From a checkpoint of a small mixture-of-experts model trained on Wikipedia.
Size: 11 layers, width 128, vocabulary 7509, 10.2M parameters.
Experts: 32 experts in each of 9 layers, 64 ReGLU neurons an expert, 2 picks a token, a softmax router, 4 empty slots to pick.
Training: 847M tokens, 3232 steps.
Below are experts of layer 8 (counted from 0) of a mixture-of-experts language model. Rows are named router (the router's row for the expert), down (a neuron's output weights, with its number) and show model dimensions 64-127. Each number is 128 + 32 x the weight over its row's rms, rounded and kept within 0 to 255. Numbers have three digits each.
After each expert's rows: a language model's description of what the expert responds to; "comes before" lists some tokens at least twice as common just after its tokens as in all text. This comes from a sample of Wikipedia text that the model never trained on. Tokens count by the router's weight.

# expert 13
router:095179147137139139147133099163167128121179125085137077129165079178169093144179167134126101173173123152098094143132147106137159094109155138096161095138141149077099083122171144114135108126152112
down1:139109132126091111075107116142150146088147125124065122178137208071106108088148094168109119071130105135138115132098090152139042104128164098135144134135101128142184154206139108133138161151080102
down2:091117145177097069136116141115107138130111136142129104130134122120119109112068128114107154144128176185123155182100102146149113118043052059069166060155132145142090144129103099201113120124131175
down3:182090176119073185120158178122129177151143167132157160121137107107092184169098135115145161055059091137105123153164162162216200095150136129135091140092096126158153112125122164091153137163134121
down4:160105089083119082090099113096118059089138061220083117065164129129086123138140122116120087084081137063119149148050080130122132120096145099175182085117188092101120094116118114141123062137101092
down5:076104160182160228124101050122140130090122154136171079138155113147164144104127110137131166134192069143144092108098154126140074099127124123102150104104147176138132158124208108132108178114138125
down6:102122081156062156145105119168096199118106123114140103118121121086133104129093161126180147165077126138174101092109118156084128109169117120139096155126077146171172136096085098113161129141106112
down7:153186121073131102057137137102100158114157089131156136150093111120131086179156159125094185140091081146094157151079144095198184175178151115198085109098118089119138089147104105110107143113131164
down8:073191133130131101185199149105181108121170107124124163138139096163207121089089129084126094098125128158116137179153115087145103116072139165136094075180153154132126137179133142115164134076136130
down9:088174121119132148166078110092098142099124115168138138176119122121091155135134126167129144134074133118114175053130120157181163092155069162100152192149154029100174130151185129112159150149204079
down10:117222131136164099097069089105104201092113189137101084160112099037098156133188190137171101140106124116133116130115170113115154140116136158128141118218104157121139097140163144169135120145073105
down11:149143166121113127087117155134112152138116119111108146126103097139118030156083117151133123165118117089118068107168151135138146132090105081183140155122093089121076164129165116082106100123103119
down12:161195157117137126138114161103092097091061074165087051092155109147180208129176127121129148118088154171105129074134160108078143121070160181089191142133126113125144119097105156137094092097148114
down13:113116135173165157149135167181103083133131157121119106083162083124093104133190164082100116164115082111145060107122130115144155127143126138127110104137115081153121178127108176182087072198126157
down14:148107121116130193126107181108106131156089132075089161092107148134113116138078177143167181148114138134116154099160092106199108162130145160100119169073130101096156154132089160118119081103108119
down15:135125138101151085171115107144175146143119093196197137133174139097134129129166081057122162148106142116074174156123155110119138158168105148129104140126152183097107087125114137175195135107118080
down16:175138122167082087177054124140169147146104147112136114125108176158133086096112144159123104152106127100093157098072142101193115095177096154188112147167188131158151127203156102092143140138160103
down17:077138143129143129110204130091151195143118119228087102098099140130100120155078111084109126128148117197146106137154132143045111122152131135113143114118118157111088153187123142110078106196064078
down18:174093172074102088156121139122114126129055123099142186110085090117146166159158086150091086137192114129107091150120106139172177187089156094172137110154098142119143159063133136154086164135131112
down21:127224155096149111148099094158167138110137130103154118136197083101106130096115146133149116173138106110078161157070176120127094080112143182137189098117156150150136114114082154163156123124161143
down22:102130128174153107136095106143146140194138130148178089114121163138160162058190102165132128083082156185152151096109104138054084114180163110127111070163144146150146154123137137152092107116124120
down23:076164177109087092070153148088146154169152154137142139110125101074131115073103141168124151209115129080083149160121155125010143127109140134159173108135086172140113105190158103139171103177163104
down24:112105097217106113097113190099114103125064132141069143117089116125153144093118141115089130148154093131105113093142158089178163163106130125214157128161151135140093124131169098166092160099109157
down25:152100151143161150096157116158124131138096194129152102066200089113218144133130147160166110122143144123165142193156087144141110150169101125076149088156090129145107139112160107163161158168122142
down27:137104183120174110061087141184075120066184068121118132128129128115108176106116137166155169167123198083129150169088115101065153165134172136120152063127140122053134118162160110143084126137108141
down29:118116156133166140135093140104118144129106119140143106087149113128124195126141196124142145102132092185109145056166163119116174107076118137176096109100156231045102101103156109102150146146137144
down30:096137146186129156019096141100058145135108121199092071170164136093123128103139151141113118083089102159176114137112114152132177056101157070127150087130122136151174104120162079122143111114170120
down31:118187115130107120169152086133158128124095061142165113146159141094138112107100096086134149112130110160133095189119052108163068090123075100109125138204159094116155155174070183146113099094131141
It responds to: Four-digit years after in, commas or table pipes, such as 2015 and 1963, plus == section-heading markers and closing parentheses.
comes before: "\n", ",", ".", " |", "–", ":"

# expert 28
router:099091125156108218155154142141070154070113112097173179076142188082124127127181173111199147062091113186107104149181120103112104167160179144152156137132165121156126124143094104115097120136126165
down1:131145153144170135149176171136103160101093121102170107125110114109110113123153092154178130114089165159097117141047126144153164086159161067129110133122116090075123134093111213135203049140096156
down3:133118115152136202112124121074085119163161177144157071139118070116135120113096124152158074121144192104110151152154151147110104081185140157123131188139150115148077177093081084134063104109122172
down4:114087189096124181143082119156110130103115156142170104168133155157104101122115088193130132096127109146171168128120133145073157107173138075145091123108130149180122147132165152105168155077118047
down5:141119121109121109161164088133065108152096150163121112146158080117120105097084137151110088119146142087165135101105128112188129179094111064132120160109021083103132185097095126164116124063152137
down6:151099088158090123096153113172090113162166161140141123087156130099115083121109155075133128070162167173117179170099168105100167134168114123181116072135105197124168174138108164126165180134103166
down7:121185132138117117069099117130168145150097076101122169145135126106118126100125171095097148148139143161168150166098117115088155090189153120071120111112152130152146161172094071135179141146155096
down9:175134154111136136075080090122132137144115188146150084138126116067130168142123111144126119115132094188166169075119115149044134099096137119135121138081131086113126084127199179177166054129098131
down10:161110070116103072139127182218113148155122103131078081079130152107139178097120145127135099122148080161125074103123089103148112094151126116094081113124069087139203159132127084155127123111144120
down11:121104093149059163139067138162097171140158098144143169137157123180136101184144142088171051137065077151116139109136099125129111104113138071123149160077101098084186128136154137130142168179167134
down14:168108097113123131111156137169167122130100180148131183137111104116093144080097135167065114114140115124119140135111052069143109127168154117112160121156169088158178145105133103124145242078155142
down15:137092129132103113123136089134124134157139134092080094122155109149047122193136127112103105178118114174167112115121151136000160128123111108162084148103128128142073131096117122130188110180161149
down16:160157133133119168182132122142093110159155127095154085098150160094096112193106132105202093144201092122183128111143163171127134132162120107101118137129187144121118094157127127127144105153107162
down17:188105180136098122107130129186131113158079101158136122100088120093125205164126107130139120167130163140114118134128137117021136158096150162127150179157092100114112152180166166046043151131132179
down18:164171157150163172218196170082172126121131144147164107146124121125092122115145128162158130120132133141082097180098160067180106133132220174110131168182198127118207130114114113046145098127139109
down20:157097123102110126131197130135117060164154129103098136132122104132175101108149171169130120145086125173159155067136106181129208132056125107080174135137194126103087082108089135110104118142167158
down21:140131169167120141089092127107129127149102031129135129157128125125075132060133182108113155073113184092111134115109131063091185166125178103057161124150131100099105120114132170133115066075147154
down22:137132137076117115178051174089140184071187147146176134085105123101079067131121109140152141108112159125169129130101113151218118160104094177157132171088179103088160166127117121080146174102091164
down23:150162150109096126170093162142177129112088159127148081164139109108151115149133109080091147087092097122102128184149108097147127140151142115078177099102151168189037138090162068169161095121139084
down24:131119084152184114240160136152130161080141118123144104121141143165110101107174141154152153083076062156086183113122107131069139128179116177165122167099179080082130171088139138136097152124072156
down25:138146149127104105090063096151120095166105175127105120146086136194125172133144104098097146170174108165149145148114191134044129144155147156148066106105158139152091145117121146147132152111141145
down26:157121154154122064102167133094138123216135128109176106125132092061129191081106078132154125165144118136172096093171116091070148125060121105086140115126136190134143186096176114145181050160156170
down27:103149147137126137089133165124099109136154152141159126158104078138104189104060145152139069131152103181112144090191082143156144090115132136104147162130170095176197136168152118139097148104138159
down28:094130125105099160145113141109122097129154148117085098093121175084125112169053129156135142149072095166139121135129115091152156137084156136143161157134164120101187165118148138138125197132136169
down29:194170143066149140187151151143130077112045108093115120125162147137127142135144137170122167143133148185141077184146153177110106141149136177167096083156095156050163143136156127120118113116090118
down31:111113164150128125191123105094194148100104153146107140170139131140067128097151135072121127169094099119093106130105143124167111079146130109116142071136138144141136173115171058184156088141075130
It responds to: Auxiliaries, modals, to and verb forms in running narrative or quoted speech, such as have, would, cannot, don't, stating.
comes before: " to", " the", " a", " be", " as", " that"

# expert 15
router:150111124182086129163157138149144134100116132088161088132071141052188119102093141119105077113144128191151123173139119105130101070175135141077123193092180182126078141144125139143155076134141170
down2:112157166164094137064091129125132087181110143119188124094112141133148122121130159130184149178126086088180046157104108116093168121127156097136193121104128179126109146147112101136157117099098033
down3:163108196153126116116148158094125069137127140135108128172178198123117104118168040112107167126141147163123118111119158137086154136064093140194124067122131151128097120113146080126072150096119146
down4:167082163125118186127101126193140138064102119082158140134139153187167059141129097136102162164142141116121131116147092083153149128097146151154182101210110044180195118093119203051132165158075092
down6:119111156117107123062126130179126103160109105100103122124063143129177141092171149050110026145111129129152114129121144129171146139130151014119098158134156180110130145080169120105090122116109141
down7:081192117121063160123135155108144173055146120112146191133145097096172131109086109105125131140169157117109164136105164106122113140146122096184117125151141221134093133144126146072140111144126168
down8:061112135140083184114108134122141144118104168147141169114125103094137199112140093107149152153096088128131077147127094192250075058067168062134125097112113106088126090132091047127115119162181120
down9:074089124108140134092154121095044160114138072128155141089129094154119124142153127079093159148164182120092162136143147073138114123117133107149129165106199159112127129087167096145113153065123146
down11:138175102117176102164150128139154081100083188110203083162143161166101149141125166146142133154156096126130123094058088126139102188069118114107104147117077074092095100183122143091129139094127082
down12:122120113142164159089167191095126114157113171109040125122131115128117120082117181155118122117120079161100137172119086089031103128121114083141132114170125131129175117150165134138098127081094091
down13:112148101144128133098136125143089179128123124144137130100127058197124167085082153101147185138160212072145143143097071108074105106083161098152144091130140152134116101104135106156186110142083055
down14:084124139106096144128164164145164103185060140099134082157154155169123098093110089123145124141140076127174092121112137106084144098102173110135131145187139165097116156132139154101115109148055186
down15:125098113142139129112109115166126137158134066105049088059097119162107110189083106147090099155155083117158126099113157072045133165105110123134129133044079085108122114101107146151114099171093146
down16:073125139138187098097140145167075170128088126093094083141127164170101158087143116149187166129113119129069152127129128132138110191135172145138113118096099100120115149095136166139161075079100151
down17:155120107119103068144096084189102103148124119175085163127139129120104085121087096143136159160159119103142169151101109095184128140025166118112142121106142119080160174087104141108140143144138142
down18:076203118093089142092097116137095148104149179121192054096093119112185094143197134131136080126149095154116087114138081114142146192090148131103155107066182085115167130101091182115122180118087115
down19:153130110107160148162149099111093149139136128148165119166137130104149187126195092147107186106058170112167125119234172120144163166099143088176088128107126139100155138136157196153097155163093129
down20:155103152129134128132128102158120155119149124155131144082151110104110108103081082150178093125092144134147128094102069130201166093171067168119141178138109138145173159147110174112109145122195052
down21:186098092118128132170078141120116106082146079125125224172102164089154053161140082150134127091111112128083155135099114134146124125159160083096101124132077144160154104152144104100093134108158139
down22:125130161144113092082065129167132188157137086190085117166073172166061162146105145116129099124194110113152167102100157119152126138118098124155104146108052105136169115151078149089141152145100073
down24:123179117124108134112188108103116147151126138198110172182144133117094117148089072169121101157148135136129086113099147123165130140151142138186093061146146203095129137096187116129103134134127153
down25:134082106098155119145163119146114090093166117108132128134083160081122122156125105101138147147133098117129099124131070131189134136180070160128070163134088098080100141111095092160169153126089101
down26:107136157106154108118119140126168058102112074188143137181127097078127157098151148080171187110111110170152163067072102134103153134131139119148111101147149120129104124095153103118087105117132140
down27:184181107167165097166139126138128131157114143124152097193131129150151165168124131105074107103212136086140117161129061152175167109083125166099161118185126127144114097134091139133095064125121159
down29:111103149143124043065140164141219124092133142114176132157135146100177068159107146162123097131126147142153141132107125098139156146093196123130118141159141121094175130119114128190095117126128118
down30:106102194123147171202133182136172180141162167093107099172154134116134138091100127117115106090132096162047147171134124133087182131148108116118114092150187140115105074107161171159134140150140174
down31:105158140133120147085188111084137123101164145109145128125165161193140118162147160090099169179172070174148123208179124185101141125117143076156092186105112089048143113045115152155158115138127141
down32:105150135101113117120182121157108114102183130103144135075145083051151206138131153112116060145089152104161108150126141140093167138121108123086175196129103118096111111136119192132153157146144142
It responds to: Digit pieces inside long figures, scores and statistics, plus units and percent signs (914,8|08, 0–3, km, %).
comes before: " |", "%", ";", ".", " (", " m"

# expert 16
router:145160051138055151111148130110123135112202179083095119071135123150137132131159184118161088124146047177091172067129148144129166160110114125167098140124147152100138131109103126140110192109087115
down2:148152133119117158100076157151104178185149128165161106197095112119201132178150101110159134114113130140139120094180095114025038186076135116148116082157111100101122123170149140105118117130122119
down3:181167200165114087141124106134127101110104153165101101145144117108092106128097171140138107106123089143138120145105134103148178062112129125091192068116133138116168134119116134082085191095126115
down4:170138077132131146124154131141166141095102104161081180146139155139124123099124150077134129065129115144126112157133179114208184181060117128143186080155159140131156104100162101122159123145103134
down5:128099105133151161065161132144085167100198156134122120118104168120077170074133150134171078192145104135082163093152147127072128087122148130186086142091128162182158184114177101084151215089108116
down6:105100039109164176126099122143183128109145112135107120127083144119076116146093173173136143155073090087103141099073129073166111141114063061109087107190181111147132141169115056138103080105131118
down8:149120123120107142086105130111172186107131160116135078118102145182100118111133224100136127089112181131186139145056110160157090067115055113136122121139110179126067125149120055113121092113091156
down9:073153154145109136193142177137101131088139153102095090110108158121106136085146089123115176126085037130133177070139152163118180099118168112181120168119134137161141125155118101090115166149118097
down10:120172092177137103081125179145080135170103129171098173146135144099116108107185116089155182112141093094169134135152180107100130129107142146161109079110080136118111157117183167123156152090095096
down11:147110150160160096156167050130120108130147178134154141178068101100133154138109128155121152113125173080093066200174081124185174143126174112086125121089131133182095120149108126135151108128137143
down12:185101124102154140137087114109100180110117135132090136105164125159156163134200159153117080155119146155101136114098136119117064099165151184119120118156122149117128114124118178097093172137137087
down14:134174186140056155159122152107100137173096093167125130132126083166137120150145048107168118109144084103146169144144159197171095154094131165120116125093189209111099154149091079093139181105112150
down15:091099136160127079140168133163089119116100173131127091074121034165119178086119143059132099158187142130084170131170130196166084115094121119181097153113166152153112116092201085129116127057124110
down16:118131095125136103118075094143104166113183119204148199137159114056103142124185083140158123083146137142149100144133113150090078105106118088133126123075145065094122094123107176121157131121097138
down17:124149148124095105103047168110108118127071160161089189104111072088103087124123117183144090161120135136118048123089113047137097102114129090164146172122136188083168150123129110140127112144170079
down18:125095137112106110131138139076093124144148161168158174121140093166163142067118117183130160146160131159074119105133091122129089201184166095160079168106126164132125139179086122108159115081153198
down19:119146094173147174138104097153174137149134089130159173160110115157127143132139192169196106142133143152165108128148167145131096142124158198062123131162111105087099086113120102099168129163163102
down20:142152160124153159094148146131178092124151081164139116123147143151100116157145147169107109104087139117152115141144150157081122151102121136149105108081192111141125162157143222175108104084092165
down22:166155063158078073135163118142169130120132104093160069087107064144077067116113112122139142063159151112140160181128113128097173155033112172144142174093141162151136126132153145139096132143131144
down23:085160132136143105136128114213141153148117114141111117110094178122093171121104129114116131135112127147172074147073142156128112177086127107123111130177119130124037089078163169139154055085084120
down24:072127118134135142156192169179130143107156073095150117171133073116175127178109137135133124122176169097126138147112109145030095100136127157172177137164186153168182170136152110093078159147152146
down27:095121139116111178028093106164169180121179110138090078160120170129143120119144139120174120113109129125164088085071051129168111101153128137120058145115081041110144109084165063123160150119155152
down29:088091112106122118132159117114106122117148177121124142109156164134101181112128129104126105128118159114161148127086168114236093103132122119108147119123110122205162130115144110159108162139186059
down30:131074108154115112131117150160109142126115143074172177124129119120094156117157042144152156100140156128143154097154161127120152107164145124132073101116173150139067059142160103158157103137121136
down31:138162127155131109145130180089091128194097106062143138153089156112117108119165147121102170109085139118111132152141125106155141153144073082163096087124115125151134118132196102152146105155160132
down32:124119161097161145113118091115121125109142175136148115176102131139089145081086096234076137132132160095183119159191122155079117150117105093099130103124136101127112129087159130158127129206131130
It responds to: The verbs was, is, were, became and been, right after a sentence subject in biographies and descriptions, sometimes subject pronouns like he.
comes before: " a", " in", " was", " to", " by", " the"

# expert 27
router:195118071184130123132108078123121138092152175105059159140136096088072093086119136161105146123065136126139187156088110197121118116145102132099160162118157158171130152124159116107112188085174110
down5:129187132119180113040130098102175179133106087084173092133154104122148108129137140158090147154106118088127137132163114098161147104176175154156157155140105103129133178185130120162123140128168154
down7:119155125170116123241090100124135117063144102173115108044093172157105093125097124151130166134156134138105150151137162164189111127153130128102142106109142117123136162120151138139135171089153101
down8:100175135149128144099093136066064132137068173178138165116153073194108135117162099134114103119057109135153144135127168127245104141093145115101088120152159103153190135113068127119118108089136127
down9:129168157105142139150108165173143151149135068086158094139198183147145179127122123160155120186161173075159152148085155105132083075132129147164122123197134159147134162159144142096171110114147148
down10:102128097079159107150116148169128095151140092135147153128085203036117144166112099166149128110126131109133157142135195126071104120147130158101138097139057106174107182094183130100143148111133103
down11:142129113120096104055122129150159151126077129094120161132143115189086165158131131142133138117099087156147119125153115164156148142120135118139135126164120119104207158138244066163084115154174088
down12:104115130112136172136144105193096121098119147130148145177118117139150103113044151098199146080117113186168167145135137108079165154133126141166139121089094133161130146092101164171070092129173165
down13:135049091151076125110152158156102158104136153157106165141146068086099084127158160074054137086092134120149126111147130094128111126116127070147106113132157106140122072099159085171119054067078063
down15:059178115109164135111095117126141194111152101110124088132144116118129088128099092131103058095124130167084211077162093153104206143098126140133146144147097165075159159104078116102145105114126142
down16:090115170091159198136142179133124120195102213132132185153110145089059136105107063104157178095121131123100159118123122111147151106080188118105128125069075127134153143152119121178130102141074169
down17:135116078153129121177171159116163123146080124104087131132118082132123129135149113219132165047170147133107186074163149167115142129112089111058111149104045098177118090134128139139088094093132148
down18:113153166172151172133123136084139115150143150150084159168120129124157156132114085133160129153115138080151091118145065139056078138116126170133126047116106110126113126138143163094108140151132082
down19:108147147157125169176107097120147107169115151135115142134172155165155141161165142181126151088105128118118121142152098098180160093091135120145132181135126198150145124133130165153186196129134102
down20:136151147215063130139137146152118106098116131125106156161135141066183110102115090184116074168163141140119150117138168079065156118160148132098120137112165100125149149131067095078122069051106108
down21:089192165089091133088144134164149131190124082161147185115119141132154102157112111162188128112135085137135107165055107150025141137120086125170137141163150112113100091100159103136133108103079102
down24:114140139104153163083084115079135120177118085134147173156096140118107074107145131123097111154085146130127154189072158164131123114137177174118109113191100064102101136144175178161221090153095100
down25:165083143102115131154175110078160091146107156100158121120141167096110118117160133053113104020117142083132134121171100173171100141089170165152157143123150099182089156129098158135110184132089107
down26:080134148143105127054105174080131132103114174154199079161104038152169092079073158123144138106148129171140111071125117141081093145141091115157109078124151181146088167082145152153091128100083143
down28:078088122100123168168092135110141078106095110062134119125127152130111178047127116134147093167157182069143136100186149158102135132111124120111133095149170125150159163118120116144221194121095190
down29:129155158082183155139141121144173125088117129178102107122165131111153076131123114155131136124056092127084095120092148057113156169071041080145113108128156210130134139070117127143086113158118176
down30:093079138129129105136114138112162179147109141105121102140125143106067134145135134129133136097128116052114156179169149142120096129142163143118102120140141131108135100183067126111125215142128110
down31:168077124085119096084129151153111103130162142146138109133148146141121148110161078138132174130148157110119106143148137158000115155126121146120104138124093186128158152061151156129156132125109069
down32:082174144071074119131084158140184094090056173151164113131111086100104162127093074158096116133150098112124118126141186130150104160116125175137169172177124128080106123138140112115165148133094157
down33:108113166119138080113164198126119167096110132125101124136142127148112150117107165076149130064149095125095147137143126145063076137143172088094032059151101107157103103076142155174149099159143182
down34:151134109112123143134121111103148106114101111149188076176153166076128132189132088095163104131097100118140170090081148113139164124094102082161179183142088138160068091173127161115160092084184108
down35:169131126089116071098073110111141098147121139132139090092106132134161180137075098159144121193101118104145097165107135158130177166132128108085173187054103158112084122107099091055145149142145137
It responds to: Line breaks in infobox lists and before section headings, plus possessive determiners like his, her, its, their, whose.
comes before: "-", "|", "\n", "==", "The", "==="

# expert 24
router:128112131141084119095135070147121120124119169164153101065128162138066138091110154135210096155079159118089153131106157108135124099066176083127141137114156097093166181190164155054096112132180160
down2:105179125151138119117141096085097096164088127174093138112140109113110128049107140084107171087111128068058115130127151163116118082086152117139117134145082108053103102107107158166165135152177111
down3:137153111106113115135156063119083109130128131079094106130079113122119101136146189156109062135166129086156118122078153143143125141144148116185115125159096144164134102095156059177128120083122173
down4:171089128112149139140085172128147130115127089111164129106129170182130067108113175098112122083132078160088160098082198131120111188126146103104166081121067078136085095168211170155126118149114136
down5:124149135152157105152085161122158146126125122120118116154127160127178147056112145124114121111136164129094136109194124134153113139108128097148151122151038099085182151116102153092102166126133180
down6:147141141149147118104137113135129124098084091156154172182158091157132139079159138104153138129152182170151047151136143152061091105134083143108158110131101100129142143174168090111131158123213131
down8:113170146135145114119106132151132139177170072118200112162109152139167116119132101087148090116199115142121179101141122120152088127175165100119094133061117176171179130142138141140129169141116187
down9:086113122155135102095115151143124063122078159157187129071121153132154142125151149094139097163148179081128115156097113133071145098113164090176128149140184164113177143167148139115084110103212181
down10:084103134093037161224162169065133113106151148141118142111174111126174096117161068124113077140134116133114092131181165151084147104117124117082142108104132163062112160161168074084106175158149140
down11:135179158160116110176086186088142121143123155115116142104105138213079148137136107148111152123117150092191144125128026103068082140138077147093062130153110111106113138105153115158135159121076085
down12:148122166156029133100140109153135132099093101082126125178161123159118089130085164151122126099081121088108130141150153167127125112124196074112101139076146134106127135095210126097118098128117175
down13:079187141121155150087061163137169154121080075089094149091107133193099119135156147133141160101123134090087117136155172113234147134102154086098151130120163179106117175103157060186154213104116136
down14:084093082092084153093101139134128165111130130161082135084105145156170173147172170130131123128179110136102112153132131156255101128111126094113138096119124144193133183078146102097086124164117113
down15:178206103162073141135177133154147126165121092171136155105104159154139148069129117098108163075127120107121116102175097147100146151192101159100189150112123145150131152128096191069142136184120174
down16:125104131095153158148124130125107178138095157141135097174140150082138051126089093137103174137159114118071129058132109106157156144079079141171091161124117125088163193084143125109137106145076111
down17:164134146112116148123127144120116119131156120103152097101122201167192124118146137122112075159195042166161136120120090161137114146095075156134121204098104127171153050102126109143084156131165188
down18:162163109170170189104124097129124167139188101099104163131134134151099136101169180072148094108112144095131087171118107158067086148174091129123130159121109139121097099086153195118143084128134097
down19:106116083160169159071122107088122143121134123113115116174181119104173122114114152078144155143183120077146109108092117163023145164115174162068178134121141140137176077139167088112155123179122151
down21:119123146066123118144161102144124174114118129078191185118149162112111119180131136139186107154128164180058096118123126082187128162100159154142121067146160164097090155147177209036123142091140186
down22:124088110138200140088088057088083137135135090128140159093125161177080111184159072094137132152131158147105169173123117106120126135131127118152099115138111168147211190119137132113096177071131116
down25:085161136122095067187143091120097128082097125157138093115146146057117106110117143117120140140095119182234129126176061169062122115144114130142149080104078136141124166118119083135104126098201151
down26:126148106164101137129085161143122096124129140131070227150116137093117167091140175104083085138133102111154148142159152126096203131193070124126124134138103118148159125084130111176146087182111135
down27:218154094127086108146149150169161079157125102168117098148142104138102141144121164114132121105102150135101107078069153141078130124130188114098167086109204151130163147119135087196143084094187146
down28:140140107084156135159147174140082097133084148097150103130107078118145064126119101064167124106165096113091082132182119173150120142140144039150166097131110149129138124083131150170107085119142126
down29:153214180145127164118119106141132112154098117171127054153076141128145081068124123148096179116128097132112136111099079101178126157127141130115148178119126107127107151126140117072183147130111166
down31:145150126116169130107117117184074121129133140159127092071115122119100108149132123130096145074161130144134071102127133095155118155082141144170136147145128107097118199181073156133152185155120087
down32:114134111129122118082137154117167175132157151152118119088146122161166155150203149130143160083161134124178080169171123076118120124142099074206124158160127071084060199129136206053123141154121156
It responds to: Month names inside parenthesised or ranking dates (14 October 1996), table bars, and bytes of Japanese, Chinese, Korean, Arabic or Cyrillic text.
comes before: ")", "),", ").", ");", "–", " 2015"